Below are experts of layer 3 (counted from 0) of a mixture-of-experts language model. Rows are named router (the router's row for the expert), gate (a neuron's input weights, with its number), up (a neuron's input weights, with its number) and show model dimensions 0-255. Each number is 500 + 50 x the weight over its row's rms, rounded and kept within 0 to 999. Numbers have three digits each.
Before each expert's rows: a language model's description of what the expert responds to. This comes from a sample of Wikipedia text that the model never trained on.

# expert 30
Later pieces of personal and place names, such as B-aker, Park-er, Sher-wood, -ville, -ington, -son, in lists of people.
router:409401570401441422459392428439539422553481410461553545431487560495482527495523450499498471527551550398433523492401510509498443500547534498550496403451517567433443504471491444481518455488538439459513609558450532476481479461425490482431391522479472496516564457443450503489505485502432535477531494448475414477518456540550538413486494421539483494579539454499567532485493553434479564542463540488476520477508414643499455451460433426525562510509480415427486509424541498474462458500550564606522531514506526567450455548535513479611543462523500559395457444505566497486472542547492531493490486524507476552531566489545558523578533437537416500507586468456416520532437464428523420522539523449494480379492530546541422555472462377538529513470452455514452582521518420510576517587552589
gate0:470587478544547564547543512515442529465583484447454371517441482435435470545589439454506590421483422478547462536498437513541471505470498480548438458553516519433458438509485522502523473607550425548459491476476501444456558538514464458402476490522523389471496483574429400528428502504525596511443492516507447519498534548568506534414384545488486457458427472509526478561452550420509492519547489526592423429419509469631443466397589432440533481484494422403448515462514438576426500579379540535468545536482509470523449425532386535487458565463523487526519502494483558490544517589526600519490456533534556502467552450538484529487458549506484544442467551489525461499444476466547513473535486548550489440446462406542566515465541459466555561380392610538480558525525506520482543502491498
up0:525531438497529449477586534526525490435573437531512417445476477373512577493468533531558480479569512505558510485480454522545506473498482539511493505478485526472517545546449541500459492479531431573531522465435442509480467527514461463422530524520509409449530548449448439573472540583595459508516511475389542476542538446560545493429483474414584467441528472540478501570469582465541579489506429535490515443344480418529469445448590546455510477481546481451423492434465466591525546581457519512551522424467434435565435377588433455493500537437505536551474485503499618524484496481492441510446415528537507457405493462505546524427508510515525620446393509456471470433463543467524520399459652481556510457430463497434479453469427507457515613475425511521430500541545465528616582481497455
gate1:632569551484547454501502559519424529397424517498535436459551448574533470564495521484496526473409540584556544492575461425579472519536531450635565512512394511481517467490468548545553518438474428498455448470484465472442485484455485451551495483524546501496522510572412454438480496543536553453493564489541473403478553551520501543446583422434451603484554557495550459412385517518446496451407543494533551527489496556546496470383615446480551480462504443592405492501410475456526471523479509444561470540445465556574536501513515536515412539405456483507544499537499470499467472488549509464538553497456564479547555529445537514436515483498468507335479472467463526524501501615542541574485495502486545381532463467525509522564452527446369467511485509548539518479470555483599468497620496
up1:571417499532446516458508522490533427575425521374503538491489471505439447347471478495496545474515603415517422502408450479478571454458512547547461468539522501447477483489517458487487562498534548426526511491472547505450617538477481419464540520447436502564623485493501433488458456489530442564524496539523469443492526481466414438512516557542425449459418541402472508433600586414485591450584436412504453520612437466610526490449510508455473492503474440449481450492453426506504438528467469556469571541496569540509407460514528566492457520541476489481459528501561437442560504515563504498510543453400557414506522485489554487459480526545488524585446474506529437377542579428518516457566560487566511468432445504479465440448502570660538468540535465494469485530533450587477513533460460
gate2:538477546560551381436520499605484556457542521541440447485521529511468506478594539456497499456497554447520652433446485506558570566511519454605527555459461452537503436454530495480549560433577512536489477470629398576396589492472530546516554468475490500528536494522518463508521539544454547430500480473472574449499373455574578524490459401423538542515550570525452471496529577510516489485483459461457435535565512467486506466507560557497483450503542445517508455596462417448499394416426516445594485358513426429498506545496428473562510453505479487420487501388541575521496631544490482503480592458460522424485402456483454529465541579534576457576424565499460484445511464473474548445482413488471500537538514490570424497509466492514446452525517529537551518539502476527488530535483570
up2:498508483581438584432495565427559520506472487529542517547435508441547533433417540520555454461540482480496454561566497509426484421526472489403407433541548484516541520579507435552492425522427520400518505461456512521562479526516468469437497545579560521436464569477489515474564440436552479572420454509546516557506576518459510402520611549518526573551477433440581540508556452463503552492529508511535521476451532615468556582563509487485476544495528543495488517432468447485453509491486540549400504519541468503487458502521530559493508476377519440594503480588536399442504434439489485557446550471554504565426472508513505557583486465446502476345522544476537558504512406468559549451514506521480448553369545515475555548472509549376568500464508457540527345468566591512513486440483413
gate3:462559392425488513558569529511522522523506492447520444518417494533523402574462459479512477545487540613601465521542426465493422468513509551468474523480499465487507513522482507556589505526439449528447482423524571550462350394556421502475424535487523568463554581446461500549526501558528531467511477529524546544531516415558418539531540437529436419505405519442539427499495523435510441551469506525626522405518444468503544515548455398504439440540518436495439523504524442497493503434470447495376572482544516550451445523520485503481558470462537495561524489525410551566516513521522541549400511456448431439486491510630526482478491451460483423535469489559525489540545477535469530551475520474545497520540552509411506433642676464445541523459473496464511443527447426499590483410450451
up3:515557443549494426509461548490494506561492415399545462459489568462551558559552423458526586442531459544545460608582419522457558554503625466425432557491468536529515438533491438488454489581425507547471441529565513498485502551459490514564532395527514547547549473477451504413480496464519603563380591446532429476407533533516506469551530494593453438507430485569563441467435437445460503498457436404456471480551560522516449472436552574462481511557548520530511522480520512416490483459471514552524559546467503469630568511438510631459428549499526540439553577536529522529524540524553513494476512599412506474496507470520488437529437556508563472384479499510570482420493402499518522536444487558526471476483528386607462532470516496487498467486456493574527549505552553424413459496498551
gate4:410465519457564472526474457549449533508411532523546538448523431373529481457484540447564467582575488445509490469415444413528502534501552613617427442421531491510536491458527530515587439559449497418552484473498523524376501453533507537484446549472468520511516577564529482461472476546405494493366526465518507527543403465421528482539497457529457477545490435522553590498433509464483422507484488513420516484608489509488520477586471495456582461459467455584492467482464493479630413580509524519549539458537497601531496492465493554420499471482470569411561577490593417524499502528490472458583502487492501545510428545443458548538490463422497512501484616440494573439550374522492488533543392425467609427503526524525570504510435511514537545485522468480459515527482516419528481466615501
up4:443550457451498492533502495654453471518403523508552468466508469522488453579497536410593510517495541526493574532432466463486396563468524563517501455436503466564478540475433609581548475545494500482498550530563519435422561535483481538513442492386428515436473607549431435419502437583409599477415523481522501548524375556474527513552514488489458520435556470508539597476398514403502482498487533497463511513500518575487531510530416492461585492455484474506486514451483414527532466505530519427496510574512488513502555560449549506433546442446430576413532585471507434495445506544488542505607517493510480497454440559409516630553413465534532485525504558493517490527559433439454471486555393479468581480521524530545543481574471439497413535413485523503504515557473538396586499529588460
gate5:431516517519504535448579506497510533464484481540522510516487458352472575468502446546500506516479484438630530532493418469586473571483450426461524554481445360592432497585430594484501529499543491467543540480502507495506576440510526488485538526432417438427491529524463565588515461516521483519427486531475493459525546532519583469474473433514454494482587487365517568502423517444529527512501507501501514407530457578528533499452426541523487442462391552443485477515520464526543515610477515549461491569531543536386544460552420456509511441437548536453469426548374448512550516450474457474381562489523466477507528492567484531523550468399516394510574539601406505429554504491527570548536428469549557524552525486467546450595388524433505508442542508543536555494466549419440476427516525
up5:480491401469492470504445417495417468475438498470539529496544519561445589426487476480521495530558431514487582502387500439415500556528576589552540432491488471590519469483481473490532376551512504459419513487506558587525469470470538408547457499542505535538644533534467518512483534605536539499616493490467600473494568469440486468540499446598515568503495466424463444436505498483467427497541489559451594506497442457442608499477473441440482490461467569522543580487541516487493432499522540581506490497476513498489557443481517480512494471433470539460538506540442416578436501528491546516599530466475504536479504539479484541414527471565459472454541631375600512520468419426433514560472435407443554478488433474490462529554389561587523467564525505402478476554493547529416571467471576
gate6:580588523520542618473516544481440433496627500395510547548527577479499469517523492419520392507496498472465438502475425516523471441405468459478522531411463616447567476497493481387569510405542547484518575584402503472553501457474468545524465504472453514471441450520482469452563479458469498549457407508540577550550424503520378555475393519545512533469524513461478406542485519435645486474473535490608486585483493383540535519467452569527454527484561472462469543454561570448529458512516603452520485496559518485493485465506523464485523508471531506472461538468495575528572555491421557494502412491499507473416464448594471561517533584535577454566581521421505487421469574533494549496534436402516504570597553555484522496553503476460500404537505495581481542586475535523529503518512526
up6:482489433540485427507498474555476496496503472402557509522466478507535521533511482454503462541480560479556461585477468506420541509510568515544450550520508531517493455555524528570544507369446512524538520564579561467452458450557600546519548525549441445446510528565502518466497506521440496541359534484526574498492476552525477504492558518602619477498511454488535503428432475425477538448506532520425434467501523592547541527523581459422483550499416430545420421579437429641491477470486496549611439396485551498498499421471464502408425483563433436442541547453576508405490552570530526435435476430368521469488515516469499407619507458554509507467505466493495537557528474456534470524522424533402507425436498592517509463545577410490496498452466557529552560527587562500584468488511448
gate7:517429469440475466544535461548574628588441493521444419522506544460567616426510560472505496462487524492448542444570499466601585594507481369496511581602491478545485531492561413549532477561521520391513467546541425456497437526528548579400526537546540440516535453512559527521568551592532478519415400541538526463544454503427507594433537389445544396410463474465511526540525518585400480431452458524448450451502533443537479470497516592502460482456577545439475584521446497475454461474570416472537475537524494429432492523463548511492465427558495509510560495446465475541452478554538414511518563501478564519505470614515492545487443521443462528412470489463546505426557416571537468512541553483491497515476381505503481464507483453435457552454520493468433484475512482482571529482566453
up7:541515446464527481482552464600554537480473527508472442456484518494538551516502502415599551431493550509452502474581523522574503591556471404419554533616466524456485417551566549507516539515520590437492480462535513504467461561484461490471513519496473505456565474404473537548563548516515402548394434498505547463514514477476463480461485499446425437449431478425523420526610564498450515442481463542426465434576560437578475516491563506528447498465634425428547580543494451453489456544552461444527483539511491585417559451526502550550434359487492551573553510539500533575463413503483373514445535480516550535465585467440483549558417502414469540432436573464552463508487467578558468637523596435478529475479482521478569556460534491489474478478435500475473583505547507516533562453518474
gate8:461474465531455476563574542508393565580568596569506407516453482493547485444538459518441488493429441476578532452504511467519493560467485475567477457436480499460462605503531372585551531460464448521496487524569437418491467428505466443595517639509548454512408510472527437469604449454489490544528457517439523480501535488501509554472502484411573440503570519472467447377555412493462431375503572448539548472557491531405521546472443526484492542553397398540455534499456522476524536507500554589505473474509447511513513504491544511500522592549469461525598526502522495447481470501460514521481533535509455419486445407485595516475532523512486531508506456483606587468563613508509539548581495465468483541523445510486579498489509561432523444504588554475499577499385511483382528526555395
up8:464471547528538439566603474562549476444453410443508517585496418521456548517530555381475490493520495443501453498512529462364436449517486583543467477481544486457436512552499597463507440578439414592550479519530508525530494405467539543409534564516499515500566473440519543389463493524507493504523494489522499505582485484591496532471579534478500508493533499485496508553498462429540512575473518410487601432433471542491497436485606460468514549524455530531544586429436483474480532549551484534435536549512516432421434451435527495576535549447613493518525456548420547453460529573438545493524533471552492523576479510597405537448621525470440466477476519587468463484473458477459552531519466427511523513453523595506491631612466568413496503628487459511469551519444572518585516533443449
gate9:397469354517551539611585542534541492519462428437484530476615504445540531568600497569548477566466436507515421390486511433593575496505531500478560542460517528511482517448402502529500504523443512515528483586459483498493485471536485555455664581550426552533579539449450460509449579514481538428469502415477555522513535505518461500493498458504450544462508442408523463488467537544537452515502521464522522503534544399453514523489359517505493431400487574513468506401487424478537440495419473547539448472495463503578595487462540472435455480472436536509508460432493458455513490513477527493488496539450502475472438418553501509451529516471446543500482555464510581618537497517561512597586549475430601447482512531463619530462441547568554551556518485570512562557433590508526468435508459
up9:546548500408521588523463550461455450500478439559380538509429491513481439524458497521423476511463535485472475556569528603458455471506433465516444567453476453545521482511566486434394462422476539536506500498413517482482484548507473532513469588422455418598414460514529540534605459511510460520507450534469480466463541505469434511478499508509453527556426422540493552441551400517453476487466508478428516559491440529612511474422560424519435502581592466450529560602519578603477542507587548476466549523480546467479468485515478461566550534550615515451507467544443421569542421524528560442518481524614520507558572571566511476508579430469467534468449367477468502428433597491444517498540512431493406487509484499416420477502542444443408506521447543473444530528475568540496493555404460
gate10:538554369447501478548529527448472475601478428389545580462493550490500485556522475488544513557539574446547495424522441511503406495437599559461488473519488573576454479519503502541564478461467475507480556446454443541410473512403504539504516485504542383496559511547569499545591509498459509615521513531436501427508428564576557515474487518415518472446444426463437491399496561518544511499583557415529496597455528480460476446447530481527493473535481501493519530428457487556389456479504487452596590538517479555504466546506476523560505481506426438590578565434484526557493513510481524571561510437450526436558499520493577602510519445499431378518529450507421569516571480480597510464439483610520487483460520499429607447482582553561536409396551512512480469458427510469488541525450492
up10:452520548451494495555521463584576421516487463421515509551459508503388489489525469527514496450589582543531497525495491472451518422508453479538445529421453491551528496540571461504402484455499519582450479539512443413461491496514548429425520488413539453504504437459536546429506405593526450579577497479445590495480487504603488457430528602597571481463506541540567448477510447463513455486504433525452471506511525578446616537504514465491522434495550585519467478448510446486451553430493557547506500444519374523511527472349571565556478376455526444429506398488464483503501428508421450476480458491522567534525446540493570545539544539487506473497462551495552477484664469498539457417545475460490509373487603546425395439511433492524554561589482495495505520493482481541526533478450450
gate11:460486499454559446450622513545521470565452490483574440480447493432578495599545475521555463523527573573570488445510541553613464565474536463459457512551509427576559391488521493533546513574432563550520496550446430503425468507510517548440414490497508467511467518484486467502521493585538586606367526495470473354517521495580469476450458575451488477486400435427493431616442616479570479489515482590500412477471412401457491497527466484473606553447447514440495464444502524541489553471537513462438561574545478565513451432495512544532514521366529506496499565483561513529464523504422414574504571541534522480495441528439494472557522490526440550478441497525569582553519504414484495495497516539509546544525524436488473539572564385481462481419531486526518445514469474528508560419532518
up11:507514555516393526502475451471455517443513505532507589522577483488438470409504519533462550466530462440457483505493404513420592410402525549521464437423567550444395566561557432433458500424572455414491488508599543503572540517464469494521532434542580543566565471501477574493413513434487400391586496451581493580464409542516555455496522525538530441501550573574506583362486428545425487600471479429512549532494589555493475494482521566408409441475537534517467533580517454469450424564489442535501468493431478443528481533532522490544453497516535488457514459567498457477537466525534471434515453522394429537553547470557536516470469484506527458470516476460479485483434496517502513497547444503506518484497551580507546517486436556648511466472522471539484611441573539484475441585447465
gate12:400490484431561508568483449568463515549491445551519515478464450581418504501530531496474592500485441481477431597491505436527483500521535497458582468506572500490492476474556540528476383487505481501441492402501594485534559477470520426519467549438474497489565484560430512457422493448490407534487429603473509542539555455528548439504481440606517597520499403572495524518479518489578413528447525512477395575509531566564537474444527411484504542478431424462523526453464455532522420521461518599540608540530615477459474512439421493469493462521568543573423449375397446488503546470489437527412568485495561472446493501536495396475524597481545444526464517482507461486455565481542563464467514491576539528592559508528508504494408514519516549433527573373577524427462523420473471523574497
up12:569411549506529530467445486415546454459546543388551527493492532497504522498416456494672445447467499563411512521498568549448503508536465554495409536469401546521533559545549452528562509588563534491557502537503432527443483489449435528466477472543490497551599482478567466537575568574561568597485467452519451436516519501469535567476541568463559468503502571445516513489582519471483521492621478466453509484558481465462471469552556544422421486462551484552449447485497420480511583474540501535454479480477464545520457430558522489537440561443502511462424536573543567518491482551506528455483407461589510536554629633511515488481496490565512636509588443468489503481536486518497503577610471458448418493505431411501481531500571489516528418573511402549493532537592550590494522482432541
gate13:504496571467523443479598506516471458428556560462451509480496516550463598492549394497433441479471537487503469582526572502577480437556498440590537591537512474517477483405494468476526506477435498505532423560536509478526416553468475421404511556579552384475475476538374546503548488491401606452499457474425570412509514621492508476561551489487386552505472463514499480458515509616409445484527533507461502505532464493448562544472522469558526538516407494511523532559528521570498541544538441466520387482477447456546537451508429561545544572494505603516512476531509473503498453462482513438457423486510641494575522496514528504504508481489508532554530530525457474466450501554537523404423575490451390467459482448456382489555515567502558518524459366471518486484519513629519581571543449
up13:457523542510517517481594539488439464493560555456490429517518473504435594390513488596501511506481518516543436462534527450539516375546454447544468505515560592496521516470467559492478465488573488428544434476522418470514458436520463462480440587550537531553426458527455575435499499382407581451479576537475472488406516590515561493548503467514416429464499444489497503516567503584430479540597518507523580418538485430482497538498568522521514536404414520383375522585461432425488498598583457492483486500466439553489437427502470518535549519460580425517479472495516497457569557520567611521414488467554578498493448472528449390506504447442594458519541542567559544474483507484484456426344523499424469473475482460441452540511439560451489585444473453475503465488510483514520486491484515
gate14:526519417506451470597531540567435474463512560513523406396517520516541454499482534555529518488476530436496554414450489503548450483378439422488472503422450586543402588461517546533607538542509505502493546492524523489453545421514507530523545541492482549529469549430579512573566471502560555494553399523492545564564514527477471494558499519413453571478538516514432453449477427499556463418513505469460480463554443455482412415478496530500483539483562461506504380548427383520521520591500499504517507476506544389404514478462401485466529591562512548468493458493424446461634485523547382464444512432470455559501427439550465459573535565462466561599533479499501563509503483428532488492542487531555451444510612580518581553408477537472450456531584534470533543540473480435520564462517440
up14:553467421466499509580573476578442506474457511509502437440555486496507483477504493445495539560518450471488534456493465505509426415433387418510535493455448528539474569507429553501524457535488489487488527527554544424500535436522579545560510484439388545518495503424572519535590520539470534467533447483464589618557487500462492496522486492402526499473521506486481433513458395478487461421457462503402506438551510439488410446548475549507433480456490510522552427448538446587572557524531448520522474528593470488427569459471544454444558509550468549459523444481439536471608538539562441469477546442482373555471473409443484479449565562447477514576570529397437549550565469479561544460540519559421402418530618592438555537427465518443476478476658443500481509562454501467499503454552523
gate15:541478415534525533496563552515439456503510487501448517531563463485569580487569410516511501520383437507500492469462575510405413510556531531516462570419371531425448545459483550571459616388507542414487552504537618455580495441426384521440511487493509527532473471452391507493468526488607469426468533570517428563485586552488516532548471460451519502581521581484517495493437476500578451488507499493462468442390549481496484505485470559485544488482503522453501518438424542584447455534366442450428459565540506520396540569505545517527442506478422485523471511477451444512571451556511519490493497569542525509494488508526517510527537603411477498574524497452624580512530517359453554552478488444525514466564538548637520523522469549557497534526437462488532532525408473513495507509503477
up15:516577602511521446555445417482519528507518567523553486414439480558451484553467593488401482440531578467587436587526419588516578455446527451481595456494584511579576469519523467466477385603521452608514473469556458572446482579541607428500524452462515527490539522606528490468567524585465540585608422413480578452498505422504510486518528562532528482467479458543452502439523499438475580474503434503482442568603473433488489475530550502588483480570537494516560509554523453470458516438577491569467473413454472478474450473483474492444548470556559562523531544418490516422455593493486496502492451399515539507582475495547550513471576447568573470475472529549490494565568473607528484574465510490461470497406502529472491445414515510506435489498476530516460426465489563521483545544469571
gate16:510481415451537517468522572535495506508503485515553456596410536520468519432535456469469582521536531475485476501513465493419498570476454423554361434425468383577460470509449449613480453496496523493424379510596510512569455483569532507398488480514524523447564527494440523424534560545548498451548543501484507443402494449497519461509506431508501440490480465528490470495572549563506612492590492488575520510516462470542523525530536464416407507506515416519443474653572449545496482479492598485532574485439469560545501507437450607550391528535495454549563520442517545518539476520463598534441574425502465483496540483562443452558536517386502495485477534545487590434525504465490435459548518438559502428479460521531450507512469539567467575424550495489564556441531481574546571465399411
up16:445453521467551471567583524501488505475514500441493456463399526456473448484510490539564571479525482516563544564586521484518448541573527378462429448504446468573455482575458492571529525519442507526430514487476541422516497526471511474492468472419509549461518468500457520540565542558594470527573573510458489493513468516434465537508548477463499515503542491511456566528519541463472486525566548501533538474561442453572523441388606523388478491451438467449372462486669498514486512585488569512571591542576524595482478435461450564522401473450550467426492537417571566479539551484534527609399532498552396474534527523583460452479597492513486596515513497444498501492469469500523482567534439502555555520473539516444503570574449412461499548411512529503595584436440508466517529405402566
gate17:513537444472547511503600477463543501476436485483544423482570549500506556427458521400487474411515467425471477540488493443517587553497595515394468436527471490523411514485512386538549489462546508499516440520496467438521554453515517498529503562424501538533525405504450465511478371461434520514496463466491517554520592595475520477518512538506497451476414532448465385444442525543490475463473428494528544500509458444457538466490385543520532530478498436481492501533557568405509445491506523503513557524464547610448529584544549454414478510562536415483495520438517440473542548543486538551572433533409499523535496493477442434501470505421521461394458453523483602494479558489450496564542450527506512372528601529484581573503473592492472444407612521416535461496456360521367561493476415
up17:479507491506568483443534456514445477398431499536514455393505551486496526468482398479559517484568520477457426547526463433519536572521604501465528518519485544519597572486454492555520558490566604481500540456420473442433581589531509451522506556412491448520506510432495491509498432506544501526475557500525491497482560563422498524475562519484518468438492493474484461400497527514435418457432469488431577486513485512504556476453383566518544490472447459548425496495484600449559447484478427505473540524445533630357458497499449559468615500458483497481551457483486421494505491543465453577533394492494541477556505608456460517506477488438450494477409528538415510471510565457441498598513477554599568362515580476572530540588433571532548445433528524529571460503524451508410599515572438
gate18:456492427504499576458571489537421535582473510434478481526543474453514386454660422479489417454531518527410504439527484509473441552442537452488536474496440537488459567431555443496461487532592490464484481591592424523493435512555489486571526524403544439557511488488499399461503427406516487558465454580609571433563546614467538474480484537498545483398444533478514502601513566507532455487539517545518506458443420570437514421602437411612538538563540482522504518479469469484475477599443510510534423501540515530471486441522539495483502459577437540457497488518543532487487465497425548545565533429468408487488468494484554565462505579460495416486521523543535522428542460471494530506469535459563569487493461511443436597538524502446493504483460551659473538497447404509494462564557433
up18:467537422491492480492593480546412520615437457461510466491559551520493439436652499450558457459501547451465519525482461541481445480463523474507460498514502512504522580514544417519442508556500588416580486547622437491603458502518497545487510550461488468474500470534478434530478448509467460610555522536584561375517511520423577463463456542513494476399489552551539470574505558511460440479630511547505462435421390468470534506591387420554526525530479552478413489561401452453497541593520505479507483490437542507521422515470577530528421512513505486520528435517596533497446464574491481591520555483530485490499395546482470532566503585507510474474536473531546501526481469428520523470470571411546466467505508531546468548560620575479527459486499602557579512514471371503465532506538430
gate19:489497467496745508572531486599447487515419477502593383575505512496534441542489465454531503485516471424515382484484442536578468471536496482488503502556497479480458545450530541486434524481516492560472587465485522556490487512576510546564502497440509532505503564435421433494519437520537504588413532484441486518511428533446492512527578584447458564466493538546522397474528408548479534405531521441480446457502478453524538476563455390524509415578464487476472524498555592480559567545470502524468481546566492589440508490425448561412503408527586425476551442482475443435468603555608509526472553524483500419521421431493466476551537529560459531562429511541549465531513580538509522485502460503590441462505568496467526411577532472476539515478472511469469462459437494412579502494433457
up19:570501541515615476505492498598475477443461419514495445560469481549565497554507548385495599505600486484439417495451448553481553460477505459572503663502535516508450531476554468413473541455506491499551547449488542639463540544623555473543471438429579597428474472494432471437433448480550535578544494528506476522492429579409538399531546577524425503415519506506464502403477504567476537474475537381464450490560491566507553535422489526469552547499509484546506535523464604495513489526511477595482547500560515480495503484395553570526493518467532444534544462428506576477472483560470493432487531563526495486514466451545524536479493595488580492554446493539538488566482557537460529536484409417520531505552543561464544515568468434505446453552522418497425421466466553387452506491448436
gate20:505513432399560421491600551470479585385525549483513492430458575415516576519516394512484573600519505452484465486500527520461504526504527596499510557448533451495469455513510526485497591442453531535475580561478507514441440504537484529538529543409539426474559505481532401507435498523505525538518432474454530531498375543538556486517504509454440489480555505595523506508499542519448529547382475463573497515494489454545534549389507552465483457509448502498452438533502481426540569493489500536502543517507497511441434550508542572529547580645600352527562475520502558508500480563555399517450386582445457442553507504496455560471506482403470548445447547479476480588549493496459552551555421581464469373545456499452495530506411469525428451504569521569470600593501441479526470493490464
up20:559496523587543552467529538537547517430499630439520524402472524479466461429483478492508563479523595564483517453463529409555519553542493517525487441463496481534495501549532545493525479521498463526470562444539429549508446431522576549512515530449463397477554529482544436565539489467609525517445414471483498513557478457536508474397523488450581478521579473429507526525529489566427467475418425612620440475539473445535368572484511514539476466437424482535350545470445569500620536463538479452555519537512516389489455571459483552491483608609420424537563476517541568518536462542485442511426430475534389469545467492435468550488476421520464582534502534469479511461469426486448482433416517576480512413526526495425495479485512472469467467485593446488562570524419524438490541464516487
gate21:447500495485611506483576461559403400558525481476507479476530490467542465549464485496577442481447525421524514462453488472592445599484487504504499492495484551457435509545497470571522488538537492388446556466414612535470477370465512491448487596446503451465529566463469458512478465562589582486469584477430495491496467488528504467460420458471421455496541495479628524529531527509474542484533514536409381440510445525434561461427408492486520456582478452511445544517501405562520514507477542512518511435556436590493523529443567502549458444536530545380473489543620553529468552544495540403468552472524483437526608445508504493524450458476479531490524529518548548520511495507548530552564559397502460474488608445450536484646487435466524520458453457476509605580530512483519468544636540
up21:511479531500454559554504504360624519416502481435493545496452520570448528416477461578432482466574527521526383537509536514393543414480573527468475525524541469507493531419545543459464519496477456531550433568492481498501536604512476555499505422508578489590501392537576576499498486482519388453565507504545475522481519514476484464537581535539534556524530533536448482470467483547552453509535534453533556458477585449515530487540555565545484522405599539434552548526565558459463538489566489490443433577513519402586484556521463530481521567455479475621491501504435486468542461410540516536575460553536542594524470467447537449443541575581476487488484511501507485476514479524377418540398462531534460487476468543557501536444583533529538454532494521492440361417476529513450498527331445
gate22:438481535546504494538493537428595433421519483445498444520406562573492573455466476438505594549407534535549532490438478499485538542489505429551449540468553563449499536513528584493480509475501508467547474555515537426526489549537504435504486527494501425589459455475405530502517476528596417564472457512490424476429539517492378465443532526529489534527563481417510500547599514419435476422483485478527539448594504480553625470505566584600461489460497480548473507517439481496517568516607477483428497482423624480485468460579434453502505448524589456503491354480483503533479569544550508552451532547559547494430527518526446537585520565403416529447487606470466455461463503459491470564456427523575420463576500603508405490509473574501489449426474477449483521512522392540467505407481465
up22:460433534479493491456497469531493590529429563656505480398612499471463501504518537606625477458533575438458551471473541429544432594545599580477494447422550465480502544563421493418517558514534487575430591427536469579482545481463510589523504432533560552518479505531519530542415459495516477431446501452496490562524527484463534605447545492490505471473474470529521487501575458551481553507426511432561539505474446496517465515497506497578417588462416549543506523438414571520493468511549561504480453587558476538445521584523502481516584483524462538480540426433488534539505430461454533502575468578554474481517522546569476471488558615582560418535549498526442509524569536561506483580472537513515492392485568434470508550437573468542489554466468515642518497573465541432470443519492555
gate23:428543461570499465506540610461546455501482505481489535507509505516545501512560380478487595521473491480464434440436541436456536569500486453610427355474480489541429491518453441541430536545483480524547493501551500483520432439504561427478389422489410487486510553376437481525503487456540484568572473482481466488528489507548443475500521516542468508502565518394532442525470500560423467455510533416531477564479480457477555516547480533404407534418406485485463579563477430396470586456519495454522522486378483421472471514466487460585507532507477371486549526485428442489479518530439564569516492521389550458604513438466487576534607420476521541452534478551520584521532559474527439533464470473426415422517540494497465437558516560571503469567478570483490460529614454562479546538488466
up23:426546506556479455498519535478473505522528478463401446579469567558496607501605468504443616539496454445397493465488480475459492477500498507529553378432477542475456469493473453563488598511504505474486478505592455520518431546433509508561382521539447479390470522395459504463466518412557465620458440521518545420484475512512424470454513491466528530489610558454481475454488555505502452499472528459495449543457415519502594555511535552591460505466432435448490554522522503492471593562537513451611505442446497510471493507551482439557468605519464412412602460504604534468543554553469491510468446499417548433536597391522460535535582425484526446444470414464433498470519471459543495509459484554449419395495477517437526465540492480548464475539518500534510484476644431475504506557562504
gate24:378508497513537514482475474579480572627498515491482493657530436463542548512551457512480451540537452474491475503465449572603513434634471484541564567495511622531361497490477492496503437379459442480496505515508521513529552491544607522534480422547505414427412524470488556461480534503443506461571536511491502420496494526480564488446456511414456541493506486441518466546469586466423548485493512496535429432501552476472519496455437441523457466438446493431509500475485447539489551567572407571545503564518555596492461439422549551483514459461592421531546504503538432453485482496458506482454437450579465477425593418501565531531475478441538535462541526497494492570498432401604500509510492558437501392549462510551499490428535487541468476521543483497555563435515396392563439435503484
up24:436487504496587481476581493592476464529429501524488501592512443448532528509576511485473463599506535534489531499452469542489480487685443513525621534478469576489443522439535482480492473409497500527519539515491447482364559587519570476459473473477482484511459513550513592489468550547393519550528451489473467444524511465404560512396517478407450547480474466418509429500420473485458549548484544513591467411509480456456435432389492510589406531557452493446445532418406433612496536569624438505467487524569546532401440472501481480573582498520559504503431511464519502443437479493488529503533464462499492467495536374477495544528584482422468542495498543521557521502412511493543527404487590491452543450492424480578491506450561522460562485472503508483410530515517440455522490460597471
gate25:516544513543502574531584620515488363483497508516481503557523528516446517493534445507435454552552554580523388487569423480459499476500385474551504592550531468597479468522518500532527435508552446455490477435560480405582442574494463507504547533498509478467538500510431474509522459494520509504488519495416577469458571523453517581499524525493487466423399544554577416492550499459577468592549446466520585418472591501516573587539463493548483501508490513564505543485394576547474530445507520549519422562450509509481477624500565572614453546516478423530510499493485460496494475519508630494486488553543565457457487374532498497506496517490607516486558494520509555418586453520463539560557565471548526476533467408579583538583529518561506422519581514435495530548491460515504590491509364
up25:450520447498558463433573542490486523419490528486517510459551492436510587486377494528503407566464475545482621518512546506590463544558511471542566586528425483555416546488490513576494456488585457426515553494568439403526563472478576512496482431427469545552508467533551508462499535481569575547489567533493484542561506424488484536522450552406522518500524527444452540478460513474441519476573417480486489526491454427466489473590484543417481480508520486586535445398445471484425525459448462440538518457559495554566430460458474464499505546590420505407498534413404505583473466518457424488452553544497508341469511611465506495522550552457509453575452528404547506412417521433493465438422473500437490534481517441518548469428510478471504467391482603523564479547431546508605503567492461
gate26:478461461441490558559390456592491512508508444495431523504448523524484499484527507532447574504520377480497487481522548496580536472545457412480467494571470543471483557512419504509475584426441509586493530603506421451556513473517429428574483539415448482429486559570458450461457477563531498493515438485369469452501453563569463385447419516496516497474562434530446509478461433541455608425490602470475494509409497515585522428487490423501617517489454532566555493581448499519501504444468538427479485599479537527551468570431507554484451514567526502481520470537429445405512596439535581464441497508498456397491450529596532456605575514507504395527528494492500449535468426502515513451451482594472519530528461439473579486489601520471505575448618516535536570526489479500492460447531543
up26:494489496553480516513637500480547418410462484519463523506461591471476497409416441497467482531507534467511516510459462579454549551428556544506410471436578528438453626526536582553501510484435474377477513501547507550559435419553473420555551565550500510502508550376533579598573474498565519569557467452571444499510466463419528506474524575499510517439595559430494402340486471450530455452474487533526566437424524552543548532541412500521489519462487470443531570549463509552566525487461454586598487371410515482497510560484514444486475518523516458506525419503543463498572477539565453453395485513465543452522551519522511501515500544510513554572515437402471492534459521514357498454459501456550495471455512414493486545539452486452498496577556514458400530478538471506461480565515499